config.toml
d_shared_expert = 64
moe_layers = [2, 3, 4, 5, 6, 7, 8, 9, 10, 11]
normalize_top_k = true
routed_scale = 2.83
norm = "rmsnorm"
norm_place = "pre"
tie_embeddings = false
init = "normal"
lr = 0.00709
schedule = "wsd"
decay_fraction = 0.769
doc_mask = true
dataset = "wikipedia_en"
Below are experts of layer 6 (counted from 0) of a mixture-of-experts language model. Rows are named router (the router's row for the expert), gate (a neuron's input weights, with its number), up (a neuron's input weights, with its number), down (a neuron's output weights, with its number) and show model dimensions 0-127. Each number is 128 + 32 x the weight over its row's rms, rounded and kept within 0 to 255.
After each expert's rows: "gets" lists some tokens that make up at least twice as much of what it gets as of all text. This comes from a sample of Wikipedia text that the model never trained on. Tokens count by the router's weight.

# expert 119
router [158 124 111 130 136 101 191 128 105 131 110 160 134 115 116 142 116 104  83  89 129 132 126  76 116 176  85 118  63 166 129 153 195  87 177  94 128  87 161 139 125 135 160 123 125 132 135 150 142 111 200 170 103 146 162  90  70 129 141 166 105  88 106  84  82 183 181 152 134 174 126 134 109 129  96 104 126  80 121 135 142 157 173  60 138 140  99 133 139 164  98 125  45 119 118 108 109  96 116 141 119 185 112 188 164 158 194 131 150  80 133  88 141 144 122 104 134 121 105 178  73 135  77  69 119 181 190  89]
gate0 [130 172 166  80 107 131 127 119 101 151 153 128 144 149 109 146 164 114 134  85  91 142 126 105  99 144 152 145  87 126 120 176 128 137 132 162  98 166 112 108 104 129 107 156 150 213 114 146 112  45 154 122 150 155  93 167 111 130  60  97  93 178 130  99 128 165 165  97 131  72 150 126 139 157 191 130 145 164 120 132 103 102 117 145 145 165 158 143 210  88  98 187 142 114 135 150 132 121 111 144 127 190  90  99 146 150 120 134 107 102 102  86 102 160  88 129  72 145 166  63 134 213  56  96  95 101  96 174]
up0 [ 94 174 115 147 154 188 105 126  82 123 100 142 155 124 161 124  86 137  76 100  96 148 125 142 105 130 131 121 154 162 149 121 141 153 112 138 112 141 122 141  88 141 108 108 212 204 104 161 148  76 190 116 146 123 141 142 135 126 134  78 127 152 122 136 146 164 134 101 143 115 178 111  54 102 127 159 146 103 102 136 153 159 169 130  84 157 177  83 168 133 107 184 141 178  89 161 122  96 164 133 136 138 121 130  93 145 129 121  99 134 130  93 130 181 131 135 145 128 120  77 135 169  64  66 143  73 133 153]
down0 [101 151  83 126 138 151 127 104 122 156 141 122  58 156 106  31 112 118 103  52 100  91 101 182 137 177  93 168  71 190 130 168 119 173 217 175 153 158 105 166 109 102 157 122 174 117 113 106 101  86 156 113 122  97 166 105  94 132 129 129 120 145 189  97 132 140 108 138 168 118 133  93  71 149  98 128 125 124 155 149 142 143 113  76 124 121 149 128 142 137 106 156 180 153  94 113 103  80 158 124 146 130 116 131 144  99  77 143 145 160 172 176 125 159 114 107 187  80  75 131  52 136 140 117 116 160 105 180]
gets: "The ", "the ", "It ", "of ", "s ", "This "

# expert 129
router [ 74 129 125 164 162  98 141 190 156  62 124 157  94 128 106 118 106  95 164  56 136 149  96  90 149  99 102 101 143 153  63 121  79 112 137 120 110 172 153 149 144 145 170 101 125 139 136 163 145 114 159 119 178 170 160 131 189 143 130 115 142 110 135 154 111 111 141 113 163 152 104 143  80 103 136 119 134 149 150 143 181 145 153 163 119 199 111  71 163 159 166 163 123 104  84 143 187  58  84 139 105  71 100 184 114 109 124 112 122 183 104  99 125 139  70 110 140  63  69 147 149 133 134 114  75 100 182 107]
gate0 [168 120 170 158 170 127  95 163 126 118 127 136 170 123 189 113 102 163 112 126 135 139 146  82 173 143 131 194  81 145 136 115 185  63  81  98  89  90 156  83 101  93 159 165 107 200 122 157 112 115 162 142 143 144 182 146 178  43 131 166 144 115 145  60  92 159  78 105 114 163 120  96 108 148 115 176 116 115 172  87 132 130  85 177 124 140 158 129 132  92 134 145 158  94 106 159 138  89 177 165  89 119 180 120  82 141 144 115 171 153 154  91 117 108 107 126  65 109 180  89 130 185 141 142 144  78 158  98]
up0 [163 111 108 121 129 155  87 107  82  79 130  81 170 146 119 142 105 120 165 140 168 165 123 152 138 158 164 126 122 135  96 129 174 133  53  91 108 157 152  97 128  78 175 100 141 139 121 119 118 154 198 136 173  65 144 154 124 115 139 108 169 161 171 127  51 146  98  76 140  83 127 107 136 154 117 141 137 102 159 130 111 142  99 147 130  87  76 105 122  90 166 101 171  72 109 109 138 166  87 141 109 117 109 117 149 134 183 181 150 153 106  78  68 114  82 114  36 126 163  79 159 137 157 183  60  55 166 129]
down0 [101 212 114  95 117 149 113 163 151 115 164 131 177 117 171 160 113 111  88 105 108 174 113 166 204 164 207 138 103  99 106  62  97 108  93 118 131 132 124  98 139 173 129 177 138 119 146  68  94 151 108 163 133 129 103  78 128 138 133 132  96  98 186 107  82  89 115 144 115 141  72  97 165 104 127 136 172 147 144 113 174 138 125 178 137 109  73 121  56  99 146 180 113  92  76 142 152 119 141 104 106 128 105 139  75 100  97  69 162 124 140 116 147 103 148 183  60 111 100 112  79 139 112 205  84 117 124 161]
gets: "that ", ", ", ". ", "which ", "but ", "when "

# expert 244
router [103  68 104  94 108 151 137  95 149 128 101 147 160 135 132 105 151  87  95  94 175  84 176 136 108  51  75 164 138  87 186  95  68  79 104  98 104 127  77 146 176 139 167 117  92 147 148 156 100 154 122 105  91 153 176 145  97 180 139 214 177 136 124  96 160 168  81 123  93 142  91 141  73 144 160  65 143 135 105 127 100 160 150 164 155 108  82 135 179 177  84 107 139  74 101 188  99 140 138  82 164  88 107 165 121 131 109 138 168 153 116 118  85 180 157 141 104 131 114 141 148 162 112 146  93 107 129  86]
gate0 [125 118  91 119 104 110  90 216  88 171 154 113 126 121 127 130 112 112 131 136 140 160  82  48  78 106  84  93 109 176 170 116 130 119 115  91 180 122 196 103 139 140 108 115 129 190 155 126 138 128 138 115  90 140  80  87 137  78 107 119 196 120  77 160 148 134 129  97 151 144 121 100  59 150 125 124 125 155 162 116 122  83  89 141  76 114 172 122  83 131 154  97 115 130  70 105 155 131 101 117 122 153 111 129 136 174  81 148 119 169 123 112 126 108 161 135 172 148 137 169 120 191 116 157 148 109  97 174]
up0 [ 86 150 182  92  38 132 127 176 131 117 166  97 120  99 186 102 172 137 167 131  78 121 150  99 118 125 165 121 133 128 133 160 145 161  76 147 176 110 128 116  89 142  85 131 107 159  81 139 105  67 121 119 138 128 183 170 122 146 157 145 141 123 118 120 181 112 137  92 159  98  99 125 196 153  91  89 128 171 152 164  80 168  94 126  97 182  87  80 134 186  92 114  96 160 140 177 137 135 140 185 105 149 110 138 123 104 142 192 161 173 149 140 133 170 108 132 132 127 129  98 117 124 134 147  80 160  69 152]
down0 [167 181 125 135 118 161  95 138 134 114 115 134 129 114 174 109 115 113 144 179 186 113 143  66 134  95  81 146 152 157 120 136 106 149 101  98 178 185 134 165 166  77 149 117  84 151  93 147 169 115 203  80 118 162 123 111 122 105 126 126  95 118 101 151 150  84 150 149  94 106 144 170 128 145  92 159 140 117 121  91 100 142 165  78 102 170 160 139 153 109 127 133 205 103 175 157  71  85 165  92 116 125 164  92 157 153 148 128 153 170 153 158  96 119 171 106 124 145 140 136 119 148 138 113 120 102  92 138]
gets: "201", "200", "202", "199", "198", "197"

# expert 240
router [ 84 106 162 165 131  81  74 126 122 189 100 179 169  83 115 124  84 142 114 176 146 109  76 154 170  84 123 110 153  97 122 176 131 114 130 116  76 125 144 117 146 129 125  62 103 152  71 134 189 190 158 169 128  81 140  85 143 133 143 100 107 137 138 135 131 166  82 148 123  93 150 158 146 142 168 171 148 105  87 157 136 120 152 139 135 127  74  83  49 146 127 139 161  85 131 115 115  55  98  92 138 159 170 147  81  62 136  87 122  67 115 194 143 112 109 152 129 164 162 150 128 121  85 127 174  95 104 120]
gate0 [162  92  93  92  75 169 144 124 144  98 145 217 123  91 155 173 182 154 154 150 117 157  82 128 107 133 132 143 184 137  90  45 150 147  86 153  99 133 118 140 145 139 113 127 163 134 128 103 154 177 126 137 113 153 140 165 101 175 120 150 139 114 140 121 135 156 146 119 136 142 161 126 152 159  78 200  94 137 133  83 161 113  94 134  71 109  97 109 136 143 115 153 140 166 157 145 140 143 115  90  95 138 126 107 146  89  90 112 130  74 155  63 155 116 150 118  87 125 105 167 199  91  84  96 132  90 133 105]
up0 [110  77  99 122 127 176 135  80 187 186 114 117 156 142 123  90 149 164 123 104 108 177 130  88 140 153 141 123 153 125  99 132 122 177 150 127 130 174 104 129 123 108  91 122 126 105  98 135 121 181 102 139 104 163 183 121 129 168  80 176 138  62 118  88 177 104  50  83  75 113 125 120 156 144  93 123  80 109 146 118 141 174  90 103 158 100  55 123 154 164  98 102 104 143 155 132 160  80  65  90 154 127  44 147 146  87 140  95 138 137 110  88 192  74 181  52 161 171 145 205 127 113  98 141 141  96 147 119]
down0 [ 93  77  93 149 143  76 159 136 178 111 124 150 110 110 175 212 101  78 149 141  87 102 118 140 128  90 126 119 161 121 120 136 132  88 107  93 138 106 161 127 149 107 157  92 159  93 136  79 179 113 197 138 112  76 106 157 151 171 139 121 114 132 143 187 157  75  84 154 154 167 127 169 143 105 117 136 133  94 143  81  79 140 111 178 167 116 221 115 143 104 118 138 137 102 117  68  84 109 170 155  95 107 177 167 125  86 153  57 173 167  95 139 158 143 121  78  85  98 121 121 190 110 140 186 131 145 152 111]
gets: "'", "ab", "l", "an", "eb", "h"

# expert 42
router [ 71 163 115 124 134  80 140  92  86 114 156 130 118 135 158 186 117 167 156  97 165 118 132 110 129 163 170 172 161 192 121 111 142 129 152 144 137  55 118 144 113 143 131 136 108 158 164 115 164 134 158 148 153 142 134  61 177  56 179 167 105 114  72 120 166 123  82 115  78  98 110  80 144 131 111 131 123 150  83 147 143 161 105  97 106 124  96 170 142  83 134 125 124 128 114 116 101 155 114  83  98 168 139 168 118  96 125 117 172 121 101 134 123  77 140  88 150 139 150 103 148 120 133 149 154  68 160 113]
gate0 [121 151 171 163 155 104 174 131 118 105 101 119 126  92  70 140 111 107 110 103 126 188 119 128 172 167  86  80 141 148  75 150  65 112 142 130  91 145 162 144 116 158  47 134 149 108  45 128 125 149 127 153  90 159 162 120 206 124  77 144 118 144  52 121 123 122 168 121 162 100 167 123  34 111 138  89 100 102 156  98 122 158 130 120 125 128 114 157  99 133 177 127 147 133 146 138 100 115 141  83 137 155 139 129 129 198 178 116  76 179 150 143 129  81 123  67  78 137 142 110 139 103  60 123 119 163 182 126]
up0 [161 160 151 129 118  89 155 154 132 113 144 149 137  89 137 176 171  50  89 130 104 145 133 139 136 205 110 146 139 120 117 194 111 175  98 145  95 163 163 142 136 113 128  86 138 112  88  97 132 110  92  65 132 198 208 123 176  67  39 174  90 172 157 171 140 136 147 171 124 156 162 148 157 111 136 137 142 154  93 133 159 144 119 130 112 101 117 143 157 122 166 178 160  97 111 120  87 143 113 116 100 131 103 122  84 142 116  52 167  92 159 119 109  89 158 100  82 104 112  55 115 128 128 167 152 147 145 135]
down0 [122 127 129  77 101 136 128 110 130 144  86  93  97 130 146 126  68 112 180 129 132 117 124  85 101 136 157 183 193 186 124 100 135 135 127  94 180 135 106 130 134  47 146 173  65 122 120 107 175 145 119 119 132 124  97 140 142 211 120 111 156 132 161 147  90 179 102 125 115 155 138  64 146 169 140 174 121 142 133 144 115 120 104 101  84  99  83  90 126  89 173 137 145 128 118  44 138 250 145 192 101 134 158 106  94 149  96 122 161 174 147 162  59 143  69 116 169 147 116  98 133 179 129  52 143  94  96 170]
gets: "the ", "The ", "its ", "their ", "s ", "his "

# expert 56
router [136 113 146 145 184 164 171 175 144  80  94 126  56 173  79  86 116  82 114 106  97 143 116 155 160  68 170  85 188 111  95 114  92 179  99 114 110 148 116 157 163 128 112 133 113 195  96  93 124 165 116 127 149 118 130 126 162 115 127 149 132 159 148 178  93 161 140 170 172 139 153 104  96  91 151 154 161 129 173 140 150 169 218 172 110 199 159  85 128 155 164 177  99 126  97  68 164  98 112 168 139 132 179 153  81 140 110 130 168 182  85 131 170 111 112 118 191 113 105 175 169 160 121 129 138  93 158  99]
gate0 [110  84 152 170 139 145  93 155 139  91 106 135 109 184 197 125 102 127 107 134 158 150  51 132 106  63 107 132 132 126 103 159 120 108 152 118 143 119 148 117 170 130 142 115 130 149 111 148 171 125 115 182 134 122 151 114 104 143  67 116 144 161 128 125 125 170 152  73 120 104 188  89 155 124 120 122 174 132 150 158 166 138  95 162 128 163 140 137 128  87  70 152 142 141 124  90  90 170 120 117 129 181 109  86 121 116 115 131  84 163 129 114  98 145  73 169 142 120 107 101 116  85 135 110 184  86  97 190]
up0 [166 105 121 187 113 190 125 188 104 137 107 154 115  96 207 107 154 151 133  89 159 124  90 137  64 104  84 110 148 176 129 136  80  98 145  95  54 150 184  82 166  90  47 116  78 159 170  91  83  72 108 161 146 145 155 145  76 155 137 123 129 178 127 127 120 127 141  95 140 132 200 132 114 166 115 100 121 114 160 103 145 149 148 124 115  79 126 129 128 151  95 136 152  76 104 172  99 212 140 121  68 156 140  86 113 135  93 119 116 183 142 120  86  97 100 120 113 106 156  47  85 150 154  96 124 163 111 168]
down0 [111 139 113 107 162 131 133 122  96 151 109 194 164 124 175 138 146 195 144  79  91 109  80 146 145 117 136 117  91 137 133  85 120 103 152  92 128 147 146 176 153  88 122 205  98 104  78  86 114 158 100 188 109 177 174 119 132 129 127  80 126  69 138 109 118 107 165 144 138 140 139 128 139 186 125 120 179 134 118 116  97  78 135 121 124  73 149 103 137  72 130 167 111 138 104  93 152 105 113 193 157 119 180 159 118 106 123 173 118 129 154 132 134 158 110 109 168  77 142 170 120 175 150 126 200  92 171 126]
gets: ", ", ". ", "after ", "\n\n", "when ", "that "

# expert 160
router [ 92 102 108 111 125 114 109 123  93 190  66 109 142  98 145 150 100 158 138 176 132  97 120 174 108 116 171 126 132 110 117 155 118 150 153 186 117 121 211 151  94 113 127  72  98  81 128 103 162 132 162  75  79 106 148 138 139 193 133  76 186 132 120 156 168 126 161  81 100 140 140 104 117 139 117 182 142 119  66 140 119  74 131 144 145 224 132 130  97 129 129 138 134 115 102  93 150  44  79 138  78 135 199 203 121 144 179 145 120 149 104 126 135  42 154 133 141  92 131 121 138 154  64 100 104 106  84 174]
gate0 [148 142 131  84 152 135  96  73 167 112  90 121 123 116 108 115  80 137 143  84 148  94  76 150 148 148 116 210 114 171 144 168 140 159 138  96 127 117 183 157 142  83 146  51 123  81  58 154 133 130 170 114 108 138 113  67 171 170 148 143 156 114 159 142 158 161 139 118 123 144 145 126 100 172 150 153 137 157 103 170 189  79 153 108 132 134 106 140 129 129  82 163 129 154 133 173 129 117 100 168 155 127 134 122  56 140 161 125  97 161 129 112 114  83 100 163 153 120 122 153 110  99 131 111  90 149 176 136]
up0 [173 110 112 147  94 132 114 107 115 150 140 103 137 157 142 111  79  40 171 153 130 138 126 123 208 180 111 142 177 143 112 172 120 143 142 167 138 152 143 113 128 133 144  80  78 124  68  87  73  89 159 153  86  99 107  50  70  49  98 143 148 166 157  98 133  83 133  95 138  37  87 150 130 166 167 162  88 177  98 174 194  77 120 161 142 109  69 157 139 138 185 120 124 101 152 147 151 142 134 105 161 101 168 164 126  90 128 151 167 101 143  92 127 128 146 121  75 125  77 139  85 132 135 104 111 187 141 126]
down0 [165 130 126 129  77 144 138 133 109  85 146 100 108 174  88 138 148  93 183 150 166 172 127 182 112 126 118  69 173  90 112 140 149 137 112 157 120 135 114  85  70 181 117 171 106 141 159 140 176  66  88 115 103 107 130 112  99 133 148 121 138 188 122 126 170 188 170  78 146  97 164 177 115 144  57 166 105 106 165 118 135 110  92 105 122 182 106 125 121 146  89  84  83 126 169 154  91 167 150 104 139 209 147 111  74 126 143 106 144  95 165  78 135 104 116 140 151  99 112 109 138  98 123 154 162 117  92  93]
gets: "'", "in", "on", "an", "en", "or"

# expert 60
router [ 51 114 151  84 141 172  83 146 155 110 147  99  64 177  96 135 138 138 136 128 173 140 160 111 156 127 193 134 111 144  76 113 140 124 116 203 149 133 139 157 133 140 165 110 137 176 128 119 110 178  86 117 137 176 118 155 121 121 150 130 147 125  61 118 138 112  95  93 141 133 109 120 137  72  57 109 124 112 129 168 161 119  79 185 100 161 115  83 153 100 175 123 177 162  92 188 157 119  92 121  88  68 131 139 175 140  82 119 150 156 149 117 204 133 123  43 155  99  75 144 190 151  88 173 171  90  84 137]
gate0 [165 117 146 146 112 160 124 156 105 209 173 173 122 134  55  74 151  98 106 165 142 152 119 194  89  96 120 137  86 115 116 137 101 118 132 112 125 107 128 164 145 131 129 133 176 147 121 102 111 120 110  86 126 153 131  87 179 107 135 104 175 114 124 125 130 102 123 105 163 158 159 113 189 122 172 144 132 128 125 142 100 113 126 131 138 154 163  95 109  96 202 132 153  81  86 208 127 116 164 109 169 119  88 121 111 171 127 133  76 173  92 119 129 175 189 135 122 157 105 164  89 151  63 135 165  57 119 125]
up0 [ 55 118 150 127 199 107 114 160  87  78 112  61 108 160 151 171  64 200 175 133 130 113 122 128 150  95 131 123 189  57 148 100 143  91 125 163 138 104 120 115 105 117 132  91  97 128 125 158 111 181 109 155  81  77 165 129 171 117 170 117  38 143 153 154  71 118 140 114 155  95  82 155  91 143 168 168 168 130 133 115 141 121 156  99  97  83  93 111 105 150 113  92  42 198 160 147 164 138 156 146 146 118 167 185 100 150 114 105 154  72 150 117 185 139  97 190 138 102 166 127 151  78 145 166 116 132 144 119]
down0 [194  92 117 125  43 109 150 108 102 151 118 125 196  87 147 111 140 134 156 161 117  96 101 140 101  57 114  91 178 116 161 116 129 157  85 144  97  75 105 143 172 115 163 110  89  86 108 137 122 125 142  98 145 106 145 142 112 136 169 120 108 169 123 220  85 128 159 130 130 150  89 105 131 111  69 124 141 169 115 138 114  88 108 146  97 121 143  81 104 137 138 116  95 199  61 111 125 152 121  95  88 103 106 112 145 158 171 141 159 160 185 109 110 131  99 121 204 125  57 110 110 103 108 168 159 171 112 130]
gets: "and ", "to ", "of ", "with ", "for ", ", "

# expert 55
router [ 96 126 151 164 169 107 209 116 129  77 118  86 116 182 140 104  99 109 136  85 150 141 152 149 130 161 145 171 152 173 148  93 150  99  98 139  93  60 133 168 103 140 136  73  94 155 122 124 148 122 168 135 123 162  93  92 161  56 173 182  81  82  73 139 153 150 149 130  86 175 109  74 114 161 148 138 165 104 110 142 128 169 118  85 150 144  72 189 157  97 105 169 120  77 118 173  94 127 140  84 112 122 154 201  72  97 136 135 182  86  97 168  99 121 136 166 155 123 146  92 149 122 114 101 108  97 181  74]
gate0 [202 128 114 148  86 137 103  93  90 174 145 128  94  94 145 148 117  91 148 101 153  89 155 156 108 107 110 117  82 161 132 145 135 100 120  83 191 156 170  88 125  90  87 107 102  94  75 109 168  66 118  94  83 148 150 101 141 145 121  94 127  90 148 146 110 153 117  86 118 165  96  90 178 164  86 112 124 128 105 136 135 107 153 212  82 100 159 139 116  96  95 128 146 118  84  77  73 116 135 175 147  83 134 161 152 178 158 115 137 150 137 148 147 135  93 126 142 198 134 184 194 153 175 128 163 135 201 110]
up0 [128  88 159 131 126  84 154 114 144  84 114 147  69 110 107 145  62 137 103 122 173 144 123  98 177 105 107 137 186 131 133  93 116 113 139 129 132 132 160  87 126 195 110 136 119 131 113 140 122  65 221 151 112 115 146 136 110 116 115 127 136  79  94 181 139 121  79 145 110  92 107  74 111 146 132 120 104  72 165 139 114 108 151  87 146 115 130 130 193 118 186  85  91 138 164 126 117 179  21 190 118  88  81 138  99 129 162 108 173 101 116 119 136 133 149  66  91  91 135 139  42 171 141  96 109 189  78 118]
down0 [158  97 154  96  65 125 128 103 107 128 134 126 117 172 126 100 148 106  93 174 139  80 160 169 153  85 107  81  64 153 121 152 107 110 110 134 124 119 175 114 150 141 143 153 176 150 124 163 121 136 170  46 175  96 145 125 133 115 149 128  97 160 142 109 128  92 138 148  56 163  82 132  68 155 144 114 166  91 127 107 148 160 107 104 121 113 126  62 134 137  77 176 101 239  81 153 156 113 110 143 133 136 187 179 157  62 138 111  97 135  91 119 138 110 120  98  95  94 139 149 176 160 172 133 155 183 125 111]
gets: "the ", "The ", "s ", "its ", "new ", "this "

# expert 231
router [ 86 101 101  98 121 196 104  77 139 115  93 171 129 138 118 120 134 115 106  87 179  65 177 159  96  67  68 147 160  69 149  88  85 112 118  94  64 112  85 130 133 127 178 106 122 115 137 147 121 169  96  98  92 179 176 155 141 161 134 186 152 150 130 126 172 183 100  88  79 145  97 207  65 133 179  97 123 131 105  96  92 132 164 163 166  96  88 122 191 133  87  86 146  73 103 190 111 140 164 110 166 105 107 103 133 128 160 129 185 111 136 171  86 132 172 135 150 152 141 159 149 150 127 133 100 137  76  86]
gate0 [134 177 121 129 148 140  92 194 135 120 120 139  96 176 140 120 198 142  87 178 173 141  72 125 103 126 127  88 101 189 106 129 106 139 180 139 139 113 159 119  95  74 125 153 130 186 128 139 185 107  92 127 100 114 224 157  70 124 198 145 120 115 126 131 138  90 118 164 106 143 138 154 118  96 182  99 160 117 105 112 101 123 129 154 103 138 213 121  81 106 105  85 133 145 141 132 138 109  96 102 132 177 173 133  88 164 103 119 128 120 130 121 146 116  88 102 126 163 122 179 106 170  84 154 140 169 146 146]
up0 [152 129 119  99 119 140  61 215 139 106 113 112 130  85 135 132 149 144 168  73 157  90 145 139 158  99  68 121 168 131 172 177 136 153 103 152 145 117 120 104 103  56 128 156 110 116 142  86 151 123 120 157 113  67 187 180  85 181 182 121 112  88  92 113 126 153 116 122  96 165  89 127 150 109 110 163 101 155 136  79 102 106 111 122  83  96 126 113  56  95 119 116 129 153  60 172 153 129 134 172 146 156 157 122 153  79 135 129 208 161 133 132 172 170  67 136 121 183  85 189 104 125 111 124 144 125 131 129]
down0 [161 111 100 135 132 186 172 155 117 131  92 138  98 111 168 134 120 138 115 137 101 159 127 173 124 144 113 145 108 118 151 151  97 140  92 109 115  78 161 140 124 152 177 153 130 146 116 132 137 136 119 121 135 200 157 103 145 129 130 116 138 105 127 125 117  90  90 170 136 116  54  92 135 139 127  89 159 144  40  29  85 114 118  87 132  76 125 109 160 105 125 147 116 159 143 147 118 140  68 159 152  99 130 120 111 109 157  68 153 104 140 113 116 185 130 161 131 110 136 140 173 145 137 128 107 106  75  67]
gets: "201", "200", "202", "199", "198", "197"

# expert 168
router [104  89 111  56  89 189 184 106 161  99 105 157 165 160 148 127 209 124 128 113 108  98 180 152 136  89  94 168 119 109 156 104 105 146 127  80 132 112 102 133 173 136 195  80 144 159 151 152 105 151 121  60 134 149 187 151 108 114 150 147 148 117 148 157 152 192  90 115 133 152 128 159 120 140 184  99 118 128 120  92  87 111 159 148 163 148 116 161 142 108  82  80 104  78  57 143  55 120 161 109 203 105 124 141 141 107 122 151 187 129  92 195  98 144 146 110 113 174  77 152 203 128  97 103  53 146  85 100]
gate0 [181 143 157 105 162 125 126 121  86 103 118  89 122 105  80 111 103 102 114 113 176 102 147 115 140 112 120  93 127 104 110 161 104  97 152 145 114 154  84 154 147  80 114 129 102 117 152 182 121 124 198 135 178 150  92 161 140 154 170 114 134 143 147  47 142 139 194 122 132 188 140 120 161 126 120 186 158  81 109 202 187 133 123  98 140 147 137   9 162 146  92 123 132 129  95 134 161 158 107 145  53 123 138 156 156 132 153 106 119 145 142 133  94 113 195 136 127 112 129 142 155 108 173 140 180 138 137 147]
up0 [158 145 144 151  85 100 145 125 138  93 119 174 152  80  80 130 140 103 164 132  31  78 155 105 145  92 165 141 125 128 122 117 124 171 113  83 134 140 110 157 193 113 111  75  26  96  83 170 121 100  80 122 142  86  87 131 136 141 110 122 169 111  66 143 162 185 134 113 175 158 103  86 159 156 118 169 117 120  92 112 101 144  97 138 163 118  86 149 118 186 101 143 118 128 102 121 137 149 124 155  96 109  99 164 163 143 172 195 118 133  89  89 138 171 110 126  75 195 145 127 140 140 147 127  67 100  96 127]
down0 [126  91 136 127 118 105 113 180 137 153 138 154 143 141 178 170  94 135  61 107 118 142 137 101 109 154 121  90 117 150  82 139 117 137 146 158  90 131 101 141  93  77 182 149 174 125 158 104 119 154 149 111 100 101  64  69 152 161 169 134 151 114 124 115 111  90 168 137  83 147 164  68 117  99 118 131 115 115 169 113 144 133 182 125 147 122 121  68 152  83 114 149 104 129 180 207 185 145  26  87 135 106 193 151 137  83 109 129 146 129 147  76 113 189 166 129 142  92 102 100 174  95 172 147 201 113 148 115]
gets: "201", "202", "200", "199", "198", "197"

# expert 27
router [136  77 155  91 169 138 104 140 134 119  64 116  74 137 116  92  72 120  92 155 119 121 106 183 152 164 115  75 126 163  97 149 103 165 135 137 143 171 141 111  56 106 112 156 129 182 121 167 127 161 102  96 109  82 130 190 131 120 141 101 136 153 179 103 103 133 109 176 164 113 137 117 105 196  96 107 154 119 183 140 177 144 183 115  95 140 132  95 115 112 123 122 147 141 108 109 102 128 164 151 153 175 123  98 150 127 134 160  61  76 135 125  96 152 141  70 140 143 117 152 162 182  92 197 128 145 127 164]
gate0 [134 151 111 125  97 170 157  98 139 156 142 130 148 139 107 142 120 108  87 192 139  92 115  99 108 123 104 166  94 105 174  37 138 130 121 114 118 125  62 106 129 114 132 151 126 140  61  99 153 115 159 113 221 115 141 115 116  99 166 145 154 149 139 113 135 137 133 191 192 164 158 188 117 107 143 158  98 176  88 164 144 131 150 113 157 150 127 144 105 133 110  83 179  88 165  96 144  62  85 155 164 110 129 121 129 141  91 126  89 109 144 114 148  96  43 144 164 145 124 125 127 166 171 114 150 109 128 188]
up0 [ 82 158 122 102 114 226 179 147 150  75 132 103 159 175  58 128 144  97 111 167 130 136 142 118 152 121 162 137 124 128 143  76 130  89  50 140  99 119 131 109 139  87 104 150 133 157  47 113 116 114 124  85 126  56 123 134 133  52 155 151 145 136 143 155 121 187 107 154 137 208  85 191 123 137 131 162 132 118 127 134  68 145  90  85 153 154  95 141  98 159 117 173 174  87 104 137 214 131 149 106 166 101 153  94 144  85 134 126 125 101 127 175 182 120 118  81 133 111  96 168 193 181 176 165  94  78 155  73]
down0 [110 107 121 135 173  92 153 156 192 190 116 163 106  72  96 132 104  92 108 145 121 123 120 114 153 128  66 121 113 200 120 138 146 127 144 124 157 189  91 133 116 112 116 167 166 123  91  73 131  99  94 110 104 101 139 168 147 166 150  81 114 112 176 138 117 170  79 109 133  83 147 138 108 132  74 118  98 155 108 143 168 118 149 158 107 143 147 137 182 150 109  94 123 128 100  50 117  83 109 150  93 142 125 109 146 122 126 118 114  86 105 122 161 118 138  90  93 138 170  85 119 105  93 156 151 135 177 182]
gets: "he ", "He ", "she ", "She ", "er ", "man "

# expert 49
router [167 138 164 146 125  71 152 153  95 129 145 114 131 136 169 134 126 115 102 116 147  97 180 146 122 156 100  82 172 146 118 105 125 154  80  98 141  85 183 106  98 150 107 100 178 168 150 140  99 132 119 161  69 134 176 133 152 166  75 124 127 109 157 150  97 164 115 117 131 159 233 139  88  97 171 167 195 121 116 165 111 107 179 148 173 130 125 107 143  86 148 150 106 163 149 106  87 130 158 162 126 174 104  95 155  96 188 216  74  84 126 112 158 124 105 118 132 128  66 126  91 101 130 120 165 149 151 161]
gate0 [210 147 114 140 101 162 134 143 108 144 100 107 139 132  65 116 164 153 141  56 122 185 149  90 173 155  99 122  89 108 205  76 115 132 154  72 103 118  65 143 169 133 185 139 153 171 138 105 156 155 137 151 162 105  95  73 173  88 119  94  95 108 125  90  84 163 173 158 172  99 101 180 173 182  82 165 124 143 113  87 141 130  95  94 173 146 155 126 143 130 104 171 139  94 138 148 115  96 113 107 160 116 108 169 127 211  97 153 132 100  90 135 150  97 101 156 123 212 115 133  94 143 147 129 171  98 110 162]
up0 [ 74 152 128 136 159 111 108 154 165 110 116 181 130 176 152 123 113 170 105 137 155 111 154 123 121 165 134  51  90 143  74 139 142 124 132 124 183 163  85 134 140 105  90  67 114 165  98  95 100 116 105  71 119 143  80 143 104 110 164 158 100 145  95 130 124 106  99 125 159 187 192 116  60  83 112 143 101 101 132 146 192 106 201 148 116  98 153 107  92 120 174 134 179 150 132 161 105  98 199 138 164 122 141 141 128  89 120 108 155 152 142 127 120 156 160 189 136  95  50 115 120 169 168 137  89 162 129 128]
down0 [ 81 159 148 136 122 154 146 147 174  92 126 116  96 134 105 172 123 132  97  41 142 104 113 147 153 148 120 137  88 134 103 113 110 160 153 116 159 107 112  88 159  98 157 104  97 132 141 109 128 128  92 101 142 123 158  75 108 199  58 128 111 136 122  58 124 142 117  90 115 133 103 164 141  96 156 154 139 103 126 101 133 156 146 116 154 150 110  87 189 130 121 130 130  67 125  86 147 133 122 154 116 177 127 154  71 142  91 185 135 161 156  96 142 122 109 158 122 114 104 101  75  63 149 168 162 148 104 130]
gets: "\n", "\n\n", "\n  ", "\" ", "DF ", "MF "